Experts of a small language model.
Experts: 32 experts in each of 14 layers, 128 SwiGLU neurons an expert, 2 picks a token, a softmax router, a shared expert of 320 neurons.
Training: a variant of Adam for the experts, 224M tokens.
Below are experts of layer 15 (counted from 0) of a mixture-of-experts language model. Rows are named router (the router's row for the expert), gate (a neuron's input weights, with its number), up (a neuron's input weights, with its number) and show model dimensions 0-255. Each number is 128 + 32 x the weight over its row's rms, rounded and kept within 0 to 255. Numbers have three digits each.
Before each expert's rows: a language model's description of what the expert responds to. This comes from a sample of Wikipedia text that the model never trained on.

# expert 27
It responds to: Middle syllables inside uncommon lowercase words, foreign terms and species names, such as um, ay, kal, ape, plus nouns like fish, metal.
router:089153107126090108117101125112101114077144217127131089096103141165127124127152147106064124103098081081162148120098144148133110113127114061083156105149145180173172088139137155118132161071176123063120089124093173083084091082091119109088174136156132166168157135183182066104098133141185059115139122136182146056135141086050180050136124146134123100183100128123115146137166153167132092138183118177105118159134085121102127083148142167099136136092115125135134089130046166181146103094169138146125119098086174194146121151083147137137126085109108155101169108123182164150167141096148118183157090156155091141137138129117166150125091108143098149164182147135096157142160092149153072096053114124110102097155127171063150134150113122120171108148156121072136102100128086130072124144121139
gate1:162142144113142108151168048089130111097152157157136120194105156122172129079123141164113140123075130105111192127105097147113126129127187103091151105135137180121182146117151123155050139141137107078156120030138140139120149148146109100177184126121164154139112117135160078146146158137154136173130112133072196106167112108167150112146139134130073088151169170120098143066103179106120110116106102113056166175074162081108138072149161078134138104188069113099099148124134110167075119141178180139127165077096171135102081127104095142188075115157065098099160141070163139074119138108174116093113127141121145167139092130183120096111157161087131137129067123141131186088197116183160135121142079102184138111104103153129177138157154131126156136159110182106136128095164068143153126091099102
up1:164184147082151073121096096124134139151183158176114054169110154099063066117132123173102154127126140089124095084091194131156166093135066124050137102145067132126107130167157115148121125168095162096143156123084157174101096162124084165123097120157114112148172105118184077042122104169125112073154095159123163116107158186104139136113152078153114083187147109133155166098120176086084079167174118145129104161118146152128133101119139076071110096106152150089107192110139120128182163169122036116116161111150088128123123133137118142174103145167083118085168171130154110135101103090147200141152124138140108095092115130131144172116168169183149095135085153087144180108144129160121120090123102068130120113063136105129083123080141150118154133110123118126119187120186148122072101088094141
gate2:142124066154119153132118118132185094099100088170157094148109221146118117106107149074122115128172139060108142158147139122104119109087108136092125129153102135104142108133077085067108100123144209122079083149063131120102159100128156116203082072144155106155145133110202151105126094142124135144109106139115159158156116110099187097133114147159147152120118138146184151074206150110118194124160169137150111106158111149137107106171168161106119093189083120168140113142102119160143104136169109173124104130111163111105118144077179097135211093127130162112155167155148142127140092141109153081166121162162176156123120118109117111121105100131091155088124087117141113094100088081142091114109199194082141111133150158179144141077106058147075097121139076055126128137014111092094103131165162
up2:127151102086110151073104142127158112151083116113180097197168129123132085062128145103078090095067142114187146086099147203116158174114149118141080105108179155068159076054164111151113086109067154126146089143183115063188144142143132139120089139126171121096175122105131102197112109093115147165147113165122164112170133076142153186146162062143102119111095082096133084130142157114160179151154137164160129116124125101132159157118133084151171087124103078088150130146155157102110117125109157077102112113155162094132099138134163077149130130143099099098111108168074134161123184113199115090073138144126095160173110112166140168081159109125103144136163068090098126133090133136069137159129119149141155140116079064077148103134159158187077124146094205131117154122087104124123197146094108
gate3:112175122115093140138155130129144122091103138131162136107139114125114159110107144109182111189131095104143086141170139103162181076168123136121087099091115107166152106168134141119110130112162137142094133192179060126128112111112133148076159196127226137180149174099090156103086081123096124169140151110107135153179147128102115164077110128174076193123120173137110086162162128040133105117154068098195109120100133140143143123170136113192130098180166155145181167046126147118146129128116182117130169124135152145124093172142098135146115123115152063169165126172117111098152095136139130143105115098137090145134158110165140120110188121162088048146119082141145161040146176136190080078112112094092048197110130130144145126091121135122135115104171146156075125075162204134120125147148115
up3:110071096147109133115116144097084094125101117146101103161143110119073046171139114148123186175180157137101182118068144115151133135111110148117168114162108102080153145149126119126096130092122116106175079084131100123144145152078176101127092151135085163096075106070082094188141127127152178133135114061126084207125112116164110193118100160128146114159163194081139143139136143130181126114095161104126144147148117126112161092164079081128149133081098119138121132123151186139120127119153124122154096179138179099142195085130113142119116174100079174126165157129092129136146131109129127113078056137138072083071141092136175158069175122143100063123167160094158140122144111068120139149159123133171152072154104092101162156183125132088110067168118102113136192099194148153171177095102052
gate4:097170095123105146132134094189134163142143143138135130143085116140135085128100124087088086128140102142101130120125123106182094105110102109085179157111126145153171117078134175137134112095129165109156148094114145059141154125099167196149136135154075102134111094108130136154136127199130122125162145089164171114118107154087136129172207173084106110188115092061127167117153168133196073069094107141082128124144149195147120083098133152140174120074136108160135111137045079135184185153119110147166082148167104193127163114133179124155117048093123071162091169124160130117189097159158131144177117166168049073091143127030128119140128122144172125115123141099111119161125114138191121155134177138130097082131029125104138156095121104134148145142129100168103155143097147113085145125157160
up4:102170150134076153118128100195113182130120112169166148112122180100128089141145075119135125097175112127084186102139094134143107138121124128151075124127126146098061110181142147158126067116088077161159113071142160171107112116098155127148067101101093090070091105117136138026067125057113136097167121139141146103072146124105154129128099138079110186077212146107153143064141126122162139110169156104121136135168133131165176120187101114105139145108117148167092145081095115097111128179168141118088085104119132171085094138136188140177124161099124117076110055142126112131139195129157113127136165101172106132174141076121113135156093131133116120156126185085130094170099170094162115140109140112141161083043132094126113125100074121174133133106165163128077141169172042138118133164176133
gate5:171121163133078110095122097148118096166051124096094098091197101148122133159129129169065045162113138138085124127104157163103110163172101130115148122104132112147115094099158113139138108086087085145136113111140174115179086102078156099114164125143121223152061157158119191167181112127142152128165141123148211136147152149135157153149102073083107220113143120148085116107137125153064196066084140187098143151141156116125120148136097172149105135162122090077098155103140133145127098182090133079152080131125131133111141125175186117090047103085169118075159140120159121097087151128143125085130132124123126152119073151068078126141123106120082154127066144087093164142133135106190166127148176125140171114131156126101201122142144126151119104121149153176132133094170086064136158139113163
up5:140108121176178092094085144132072103079066125129073152124123138100150190151116126136117137109131154108110160173095124131106099142131137114137121087161179098136150109144175130102135096112099121162088082102158099089105097136108149123125136188128157163176110117153107176104116147136139121161142067180150121104162163150115120101142104137070155127086084095151044110103174131163134146152124156152130180150099127112185147097120145157139119125181080061122158110070058111190113147113100127096105144175045155125115103141130171106125110122079127183088112122091176104094127157137110143119148139110181171104092167145148129101192083105157077131154147118152093104143192079134091107159129096086137123170115098200069192111170090114170084058133183125128194118121212083136156109155128186
gate6:203172061097079117139142140091162105161135126122122134141120153130065173134092093047097140112128141077101083131125163142202099112135141108087147133165142152141153103132138159138074179144114169090077124080132119099139135123167152120129192148124105092095110130125135102179112115173109177135099106083151174159112140119148109133154180092132185213168106137128161122095098148101134177113139105101125154104143150116193123135187141132103100178113096143138138104109166104067133159150181096135119154132133145086120157145138097223042166102209141134093121116134084114173127171178173122109107137162179116131068122105098108180158075143137130072064152108139108178086093088134094124090148114084130143122176115139145133172160129127066090137186132156105110133169114186162163120099180110
up6:104184157118164104115074089120132135173149142091097081076159139144108111110116121177147112070140087152118147140125093120119141098201124117176127125146142080118140111096157158064178117133120114167118089167141166091170184084100139162178078164102193109103182135043123143190166139101142149100098136104107113135128139174104122158185149158155154171150114097104095178168121085113117131094130125079092080147129145147141122152165125102063095148193124065122101224141183170098119109115166104135133113123162077135098160134166110148112098122155115079095129121096135139114106161104143114107182147131100134135148142101170062072118126121124151133148154087089163111130040139163114128177148106102084144126068171118126109101106115119151138097110065166138092160076139109136119248099162150
gate7:148146157153165104106079107145175131176118163082141159154113189104097130159063071195119110107118092149128150118152146216135132084152122111104145124125102128120086094072124134154150122133111172143163136099097174172128144189101112105122175182135071148199079075112156136108093177082148124098174123128111136131146111113136183134160108057133102067169169080073087126088113151131127145107086104155163169111142186158167133090121107129128088100142098184155115165083135133131135163178132150096134126137143104164158094144103126159124174153088146180077152122085097120158097136067194149131113173169107110114178186116178091159155146128136155126152081139149155122158115061066118181117097112164137102082178154108106158137192093156157151108108159143119147126053179103105160125130108072
up7:130114145156127119101109131134083158087147094131196152074196143122163112068171122047135080163175128074120215125128126096101158119042153169170126219126063187085134114169123139139118143158148125091121123171153122106161099129078164078176089146146142118128155138142086156079141127166137149124118174056117155093143121132097115146174082094144105134088094099181062120124154152195102128118104158139169130054102117133114090146132157139089174173113113129103198096139139120149131097109151178137080117183097166116140116139128147145087111109152142175093062177120111125136139116151082174177096066112114068111138161134126108145112139095142159137096150155170131091131128134184168183127083149170126141105160074077122117184122135094102118149087075102105122163147101150131122128149155134
gate8:153153076150097165097095065129158105190116131074125090084110109154175161169118138133084139074122146068110141089154144159144084111124103040096166111145105136125170141113079146123133116107123105146140120209142168093073131115121140111166137124101129115132122128145174113208129086151124037107078099126143147087132127199098090097083122156099103122074175144154104116125119138135128108128118134126093183114134190151132109136181145079073100201110144159149096171178062122157106130152132101143121152136108120139075172110148138082153107027134130172138153127130178087097136154096160128115133083149181143140098071084146104067169203138157123095115138119096119145190095084173157154163144139089128152104098118139114163129125140127096146150127080191093076108064121079114154109107132116
up8:163081156160171120113183180144175129143071131160078124125098123128128126189171128178161101062146117123113111139105145123128141091078123132068178122159126106179099128152103115174170188189171083137131159101103150139108082124166137086125164129136121186180073119096124105127112139094164179150091091167140123079119088119155152175166143146136188062098125186169164059135137107120157146110113167179163112170161169154060148139089149130117098108170116133095168102126112105123102203116192133132126104116100104101071164159095168110077128118117120181144130214070157108157117121079088146166117106166147076123199120098133149078142189088154109147123122184167161173069163135169099135080122082096099108116158139129115127115161116117124098121114121120163175128154107133163142090129102142

# expert 11
It responds to: First pieces of longer descriptive words in architecture, biology and places, such as per-iphery, tuber-cles, roof, windows, Reserv-ation.
router:109139111074114130160086129092092093135148155099182101166198116056139108113132122182120179135141093149125185168108133143114147134102168139138149122121126171173097139078112146062129149107111089103054119144167119086086148140141119164082128180127169143132110160170111115076146140165125092166185071150075087113121097107146173082149137129068127088107078141151123154108133110076125113183161104137083189159084160080143170106108073160113136155174129144161146172168099148160081075075114151089137121100105156118128088089137142066145113122109152100103167135107101100066089212094152154110076176149102158170092049117169133146084146124063126130081156147092150120139170088158084092119109124107173168108137160140112119076120131165098134134173117145131167154142144091159095139116059106
gate1:196190095144075132147130138150145121110092133146104081087156136149123099122111159145118145088093108165171155182135131122107187101187105112140176144113161155146139120152157189111161185134154130111140129133094166188107157125094119106178130096105107164155129132120132051161147131139109104165130139140138147083125113093101207084162156167050127147149140148176116144112185136107069101172120106128111164171104160125194145153120072148103124094179186144199160099139175149090145125137109118087166124129129113124175102152172116137135157068109187153094165157174123115125124106116145145105182112088065134129109156117123079166194105121141073082144143193076105106140131099174138120145106196104133186097159139125133146146123043105118217168116194188124124114168142112079117136136124095
up1:088128116100097125108151120146130086125126137160136151166105095133114155182172115165164121093192102152115139087157143108146123157101102097139136096137144149136135073129050093173099123068132105142143106152072119112128081164162116184098100138159150105121150139135109113176102124154128140147098117078207084119166129134158151100116166096115065131105127157118082129132142117122127124066168138142153193151165121145135124133170142148173119177090141109142159087124096181166065152107139184100111123199118107108202149162122150168083135130141072128114091107061166092131080108115099079093096119073106093077124167040158073118193150165152058196082124131077107085097151120040149149160184159070115141130160088134139140121099146102120135060089105117108143082088114183146113123128139145
gate2:113118096078146145145078166085072127146143074086101193083149096135128210091100145124063109133093116100080161186083122160136112106096131098091113093092231085101149110123093153068166122103137161100121121141159128144105066146176100160138170182143147147119162192132064083092104105133124148152156094129108146123146169149112159128082120048115116119116127051185119118169143158079109172181168147135172139141116134166163140156099109162102075079095178162157140087152079132109104151124118150153171135051167120112074101177160157137168132143116144144130211112102125076143137156096126134154116168108116111105169123138130133189067135170160130088144157107087107198146155101127097146122126149148137147126127148128142111137157115121108132114127097078095081134045151125126123118106125079
up2:153121075122148088187109131143097101100096133102175136158134175139118113131064189086095170172133083096143094098191153117147134142122127157182114183115147168124095155069139087077147036151155166130101132059139140138189096150117109150167130079117077145129095118156130156157075097081122139130099134168120110166136123163100089072164147172093150122102119120104203092152114127127151096183150155118111194138097076130112118101113114124191133151118202164117170088132122102111119173090153150158137069042152159140123129172189140152127124103134088122182098043161096094138167101124130127169150177120167154102095093163108116178084103145156134149185155131141092110145120120143072129131093150127056100145155159108138118105181098094127177157116156123131159145131146144079108077163170133
gate3:095110090124126058098121125112134103144108108089187144132122147160111127153072080051091112136116118130085109108128138124168153177138136147087151115130069095048134134126097096158079122076136120138147135147165082125176145163105177208174193132072170135145113121137128128119125150150067165103170147200132127135125163151148130127108182121064136153096101075159137065122124140087160110166114148068137152053166152110178161125142096174190129124068049103137145116130064120106107076125121094147188170195132135145135083100132187152169136139182089127100208132109157093058111130080126134135146134156165119150142110126111078184107102123116098144092133120156154158146126133097103147124128178167125171109129095148182160139163088095114112170159145136157142102128078082143143112065115121
up3:120141137159173177076130117097153091081129161169132139140117135140111141076156120110132172103106135119133089168070159069123155172091118149104090122152101126111167132105113135155138133124177071187214179122161119088199086116153156174101151102081081053130119127144107123171099209124201125158098155213131142082105182119136149144136138121164116155090112124096071109153154106121197097109136113098168123193130151072130144067090142145191074166136110101070106065120125083088099119115151118102038139120124145148147180092123109189112169115087158123186107116098150197103171153139134107114099127121088109169130149145107060101119171120109133083108139138137066089094142098094077119133137095120120102116112094080129121120135136163159119130116147099085159135095108142172117149112089123
gate4:146115108142105107158074111185140102188089112053046167132145095100139176160108138124139116134116174166092145138113125156167102152134139085125113091200132085147172120093146098079118165098152157160080131122137149137121170109191111159108165134151169128143127156148130185129168167160099194155193061158071131190128130199179155190115176106076157141177188077103163133144145097117078099170100118094134121077111109106157141090123118108070110076094094180170070116111080126088113133134070127136150112096143119031136120166149120133128151090156148110149090141124113105122126188083125104145100164158133107127122079096095126107139130126116162160077182157128191137163147120121071099089156130143144151132092176152118144115101162103159120080114110134112158125185104150112134140080093084
up4:162143128103112142142192076083077142078159124154127058052098181128149109083123065177130138074160174131113172131133129085101175094124148170128132128113141123128121173154089085162137113136103085108125133172102109134142137102148195131131104116163096090077119112122199103104155141149131124127099149129132129184158037164134091110102137097138156148154123155120094168143099134165127142121140117062133112090130152139122114091124169115163140164195152068092089138072178113092144080170132086142122107145105108120102137084153104139101170072145066114113150133096099119158140077134111099142091112127175174085127143182087114205121053163153149097073147099066054105135105182110125090113062128143143115155117123132142098098148215090151091163063121133144170083110124126144153161106172125
gate5:135173085132190169109172102078079068087164092082188211195134165152132142133067090118099142204091195135105124160079138156165181119114133116163122132123109067119114116091149113088102162111161136138106101115170123123148104136102137118142180158135114099144095140182092137127175085134131188115107125168149127152144100108144070079160128129110119152070206090114139065090176111147153140153070072117112143156093166072148075160156123143093157122087108130120104161121099106144073112116065058130091077092118143090135101085131123191173110099157105179137154129118136133111128176102166125132140123102107088112107096145141148118091145169125116103130045096113160156104127060144079116154137176143138152092180096151120106192139118142130112086113150097077180151101143120129129088108128120
up5:102119083087147184114179125086113074107159087058151180147154120174103107105118135185086153116139157173130113053100142109157059111096111101131083103085140167111178094130133096134153138090121089147148115107150090154113111115152145105130135128169129122088135117109042126112101090133143151108113144148137116202122087102144063078110090155132115128114210111107150114110135085076126138128075151115121160170101151120195104108095144157124149137138130133168097128177104095144098164121096058121154108125056131106128101128149100105147144197188136118168165111115125128088135166125158100110145076185034072120119108108099170095153133150099159141066102065121103096124143100181144134151162079123074152119092138139151066147137196098110102118160181090113174128080159118109087049138118149
gate6:102180065207128127088114147170114139148114110160122133147122161129102123091168125163150132094095154110086153112095098109184112068180062129087134097179128168162068144102092171095141167118140102129110163059187173159136152126127112104124126157041148168102114135132162153050104151132109196110084097122131116132140127098158162105101092117135152158164145102122117137102095121142102162157114112170172063172162148092141095094141124139105094180153172200127124154151139077139131105150140110114188100119205097100094129135160118131129163126103180108071059167153075106114117123120145137119141116090173162104139078069168084143183098090133117110036139150148165071142107110114146142119148170188125175110173110131185122110103147158136178113102153162105110071159134100124112117086121083
up6:166125101138113136151156136129082102112182168143148170099154111073095174113114130125181153111117092103136116066128168086116165141061129133146066086142094078136100102149155157124156106139169102127091129181119143156076129131101144110176112101124123092164066147128141114168140134105132092148138115146176204134168129120121127146111094134157114159089113167203206159101172158140108086118101129108091107114081164122110134133166122152164080117148158125151130148101211143146092148151151131158118156187149079117176100136121168143057108163138181132163131177140155156063047084121164144130150127129141169107105126112149127095183142123092121133083069123112156164150046093166159102229162111150112127184137095115178123088141176160169140108109113190149184111086108189068110118150114144
gate7:102188145126142104139059124149126120112104130100085147126123139113080143081154097150134136146052184119074174161073127140121162116115175094108118111125128100145121111157178104130085150172177130099076117125111133144120097138154134119125096162138167067122067178200150115058098072125121124094190100094105120118074092118143115137129099111078122130144100152167144158169161103060137133139189100112123120195084118113130160182074141110073161151119156153121084106133088066120167160077079135128145158098149116102087145134127131078113146145085121128106109144130069128081118206131166144068161161169130153105154094156131142144165104148102086154149089124176124121152093137078148104108079111084239164088165132127132110132180148100133102080096137160117107124098067138147215072120142124
up7:149147113128047102098129075154086142140196103136132139116097093151151145144142126175078122192106126146141120096124121165120107122109088139146200145093089098186122103064113106121203128138132092084136117126166133179086135173131139097113149156167119141127104161106113130156102144122194141142178192126123164143126175186173123153111154107088090189074166128129179131109119139089099158106087131160154146125117109175142116126090139178107138092096140064134104048057118098082096133130165131146144154151125111154158157130207145137127076119126145123130135154086124124106123146106127116126097170186122141149156079201149117140102067091083119166112129088084119207146138108083102138087105104123151157120170220143085184140182104051105111151113137066146136073084146128089129125091150087
gate8:114170142085084133137084087126091184132130200097096107125140167103118091132121062132139082151154155143095180141142116053099141162097165107168113088159145096096111116087168112173067130076106201099149117142083070187138107092077101176127097120094126108137109150162124218072060132100065131121149086108117137093169085094124150088170092161156160137079136128139135126118215110070135102116172128143139145149116150085074177115164153116098151097150144163164149162095095206114163139127086159116159114112111047158109154155153089151131140155109098163133098119130119146101138117154124172153137084152151120138069152120078065115092166114095170078126125167116150113097116142133115078135095135152158150112082075158160105153142120177148102102164122129132195130136158142141125094176150088
up8:157135116132102183132142183102173152107066141049138109094129157135120198122080144134086112161145160122068109091152116134142140171125154124120113101131110162110099190085082124116166125088168137090140143126219156113093125092138123070138080112120134121102182133127147111144153212112099164091145100122162176078109076115124115132148143134091105181088166092151070125081069093099119128167034120069136081178120084136129164101164127134077155114097048126151159152180164155136119132081183105128114125122193128135151139083097108131166170078116165074152163181149148104144162105088127118130096126140124129111088159107099086183148135148094102104167151162163152154173167153150148108102124189220138121157174188128131106128095097136118135157149125114098091128170166120110129123156160130

# expert 3
It responds to: Capital letter starting a foreign personal or place name after a comma, pipe or colon, especially K, H, J, as in Kayhan, Hidehito, Khan.
router:173150116129178104056122141105106126075128137126134063124117109106151156094129166081154149109155154069161097171147139114161188111058168178139094180127172146110123152153088145157057092132149093115107146115085137146104111108092164052105134103102085155124155124161063099123106139121145124108145168114164123171121132097201093110098152090101150162131195112165156115141093108154182163116111167114123163105064072117144103127126156131107194166146147111116110115090125125116110094186160139119148104135136178111131111087159073137099179130139095151121094136131145121174139057090144091171036144133129105120096208060114129165168160121183151103118080139103109144126134174143089113090125116190089151156163106117150114106193139109169087106098085067139093119091149184153178133130187120
gate0:187145130154136143113130128182104122103168093094180137155161145187144110112080114099093090193133090108082118133083151123130122147130111134105120161176107169139145128147103088129160103139146163112164095052131141120142114154107152172109123179059116184129119201104091109078171181105133158172124124151114077060165171170146127165136135111116121098156081142089020089123129140066150136123116093107095144080173137192131123132090182187131190106118167130165079097175153125133131112133112188120142088133132119204142087104103173159075107156141093090108168157134136190161143163121116077121109132116153109112125098057122096125096125148093190107132112071132177110192167160163140135112134085121144180156118095097164121173112141111160109150080163129109097149144108160105104194172147119
up0:195131091165124147076139129144109179106170121143169068119132145208139153119076090114100156169110123174101139154127126132154120108114127110115116131176160166160098145128161155144149105133162141126140107107099161100143155125098150130140081122057104158100129167089127094097181212088134127160145175180080093110135170145150099130080087095149116117193130131126088068143107084119157165126119107115106170105158132206141118115131146177117150102152121179207075142111144146142131092187128174187155103125188131158172112130096133135050105119141114087070120135135145167175130114151114123150090182159149134113134115057103098096122137138129165139108084113110226133127168180173155150116114099094118125144147131131205177177109163134082125158128144105129085120128078166082136243136135134
gate1:162117155209150115118137138126125104068133147151116132077162076124122147141170166152161166106097120096184157174147152153097103062089165154124126114173141127135128124126195012132097155144128151099126109177139103124139134076146109136175186142104108075161079130132137068130162139165134141183139147166153158103132146106149170163167111171182107095149155135195144171153180117101078190101078124129092106122120171117149157117140138118161157159132108112165093116104198065124129085103112132147098131161173122155135110132092166131103177170087163120185104117117087063101157158135143119156139136155143113182155166105133111071187119069153127104095120193192090138099098186097175156170119050142119123123160109111167128160086127139117120138139138143085168089178137105120142202100132157
up1:103173137211134086081130180088052138108134080084131168127103105115125114154182102140134112162079150107167143101159094144121124134164144083120155139175166165115153108088183070108175120150160147154101141112168159142153097117137078134128120143065151135192146136090124150109073136155124131145177131166071110149151157131137126102119134155189147071116120161102134170148170100077117115107085117155179105177123177116134136087148103075121127136118175112190124145144152095131155135095171158202062135140155154093109136121146110136098131149104114138106167063108127189097106174168146085113136096202167183132155121063075134129157086144133132107125152174150201088117145092138112105082076074108173159107133074144167161109127073055209146147098131162113153143153133073130094122116116126
gate2:080182095131133109165136217086109077131125154162153139182158132140175149117035079084136075119112124125096107119093116142103057090107142142138057145176167079095141062108130096122122101129113157120128176088170173110167106071124132103180159107122170135115117134183099166134132146181124071103117065169146117122121102113108101131177130147080116174117103067115179083138144179132106128158144157160103196109109135051157213098109168094123145180142178071106129107122104144121137154123110107069132159140123121142102116126130089121112129143144156159159141097130146147133178097146132151084128066155101097103124092160087079117173080134087179099105153106199163119174090148122124175185148102164102104102113149089143153171173149097169141114105116123171137135129110125101139157173144181
up2:106100172110139145215087096122150107176085126125156143121146094122196135139079129163119134086140145146171110134218122065138109117074116125130139165127155122132155087117175158204133097211117123088170110086172162154069123104087107135166141099166113114188116159141117144153105168178107100064097083124116100157113108126105126118103066101111134057164128094150121153090182143149147111130196133176140112073095152071091131110164135063135144129173156125113086101124142100126128126166086133121139173152156123154134090139071101123169136176107169130135169148138126102066088121173183185157095146098089092175117155146183074139144083147095144147135070165170136109098119116148190155086149152112129126158147096114091174126124040140095087149154109124148118117117146116129120154098062165
gate3:155169133108181099100133169123124060086188143149144148108143134187145077130181097122159056118114094116152132155087151112145122124149159136130140166096167167157165123101176155165075169129125121129108129126145140117100102098177108071170152128039144124120095158185062103174081100137129103115154126126196117161154161091104061142181101133104134139140136156202183077089164105111092067140114094125117121179120130094127191094157122083170150112114156142137148091119141107071140137089094176135136142084142101149108099120126084222104125138129155115178098115152118121112136100160107143132109087121101124111162104123164139094143118122169137123101156154089103089118135093058131164152155161085102096148187119098197082189142176161132157140074179084151172087130106128131105130147221152
up3:167136078083119127088152198116162077107115113214162105110117135112118072115135099142130095128186150077137111138103157146122121154109138138186153071056169132083130127109139083164157142174103175106113185155158179086161065102186034123115113116084186109106092116166150117140096102096113169113152109166134078151151156058122136151161136102138170111118152167112080157149097127136103134171143074134164091155136152112114115129149171188138132111146128172159143145135086118090096117123139112093167118084083185118119120117134077110147132166108133176190108160186101150081177115170138147117113106164111103148081104117133072157145106143161137157153196109114076118117128103151109187178094120103136191170125150133126173171149151179156162069090108078147135062135178088131150166148140136
gate4:045142170084124159136194103164140159161084080138159120048085090190079148127096094149091136102112115110123140148187149113115131132169105138145128142155081143112128092151172106062144115200113131139198155115110145166083085144160110138127130120123102182125107173165198113124151165106115119119158122125140175106151106133105075142153076158159178100128124102147143109120090104123064088154126169125100076153136153109156054109133206110161128109163149111092135137155121151085118112132144125171054070094141115072132143157118102186123133112123134114150164171113140081153177146111130076094179072165121062123131139160110122097106130127122177097117193194141149138123157158144100087141072118155087154138113138153122127124194197074135072155139139095140196116068133166109165098136144151
up4:123177141139062146140148071140140103158072104141100110091093140124085087126146182128060118099095166114154123178125157134102101146135148078119137130090068053121170120097130134128201173108182180116158140128181081107144040098141127142096159104086179201117152160151154076114087125093111162157094131095140124126123148127141145181129132134174168138103122135156138151125063078057117155120075162147128088174119143158073142176140193111120109106124117156138127168139179156123144071164118111103109116150125134118086149138177108111174081109055099101139119134125079125145062110137149121116096123155132168145102158106128131136144139080136092111121223075123092215127192140126106105141132045141150146130087150119142122158110157092101120114106098113100171105110080136194087173145146102
gate5:094092109051118072116161155141075051122120142071148144208147088133137053141107118137151089115105127143158136092114194111107094108114127080126092166115138085126124129158139115088068126106120124141147201146171100121172124115068115127130098082104153137191143149099145125175153101104145137179118094159100169134088155131170107134104114140134172090110074103152120043109121116141110092118113137167119157173124103109179104076202175088167143143160171075155178090119106140113140135132170148175154111091106146138147048168192099150141094183126130128083121102168132150118130124169162102098141103153141137125139098033150119114175080162155088181083110070147089107132165142129151141124154169125150133100120137135165097115162091180158079119094114103107088101107106100106153138203167167
up5:106113105116120089120172121047158087129098121137132172157151148127113125128095095116074093092044148144087141104095196123099173164093178131106091061182159073184097153195132118080131073137095076113163130146070172108160146073145198175092221115124160081140135123090172127087161121091104115080142116067157152111099141130155075133100146132139147154176118085158136147102131100065129128127145168147094129124122115164109091111176111128077173145131131077160155174121113034142124117137139089149134097035122121077140096179153143091159081118109105061107132130127140127122158103135162107124086082139170124124075113111132203155140121104130125151164117125110080127072121125138148153149167149133090144129151116137076144121163103111133098136160116102126179133117116124098175194127119147
gate6:128127138139094125168148104147125143100137139123198129132145156172089101116118108156164132098124074070124149154138143094069136122136148170118085122098125148082142107116158102058167114120157127106124128107184101103077115108135138118077203092144136111094108158147120096113125192085133103199167115125148148139131119138102101150105092091155124175097169061207076191095170120111071150131172134096037095045125134138107165149122143156128169073088128092126116159116150115132124106146139074107099098073102123097093127112127167127129103089103101086124126182148159181163144116125189136089096142180174124096089132128070130104074184126134099145200109123095112213145102111086082160080146103130124168114163159117067147110149147092121054111079102136133125107045138101160128132172118155
up6:132184111162153171114153142133111155112158076123142104144144142181049140087116166038111108153139111166135089081147144161181076106136108107126139135144094060185108161181106155095120112079180079074132142137156129122167143121132158088163081100120071158063116157117089158155144127160144077189139133111115146061142207162088123123138189146109112128096183157117109049096137136108186121066150148126149176077111134134130141212101161125133178151070123113147131097158146140156104152134179087134159086156109125153144133105122121133095113153161104176117124123116056129143145153122115085129110067135104104177181100087122145125110097146175074154107138112141182104187082166140134065151165144153065119138152094149148132146116106144152109118124122182142102116151140188134142170079176157
gate7:127177135139094151121059108185116120129103179140166110142139126150107090115069132162086088190148160065172064122133153108088114098180121154116130126084148089161199124171150160110134156165124175141152156093134133123118155090129144125117103138099140147151193085131146172152153136130142166101101117126086142111114103161104157177133082182143147137071070171133101073125106152140108125155111023106149032176147178124130144161155168074199120169132098108107155131181179103101116102131124138120104108121107103096166174144107171087080170089132108081124121159108137150133152144174079097097104095118142164090130106172134107099125083138140152081164120066142177164096150124180088121142096078122118064114116098153153126184144116112144108076106120166074172075102095084100085163148131098
up7:106128177144081138118110101132132107118166095111165160128073131051167095170198172120078085120114148172157127123145100103135189066121102129124176169081155185108108108054166148159121177106153096118064106126152138113143155130127115096139154124132130123082123109114145145140045121160126117131091152155114175182119185136136111095115163084136149114161098131161153145154108170089171202194160143144156149126096124108087129104177128087084131192101106100172174168128162176103146121106161138142168131133188100111114132152209104100155115088096146098120047125128143115146111124117115129126120164116146112159149092130067104130117099117162138141038154122120105121101133127072133151134185178108171073134105111069200049085083156120126102159150140156146129103139103145179089187150172120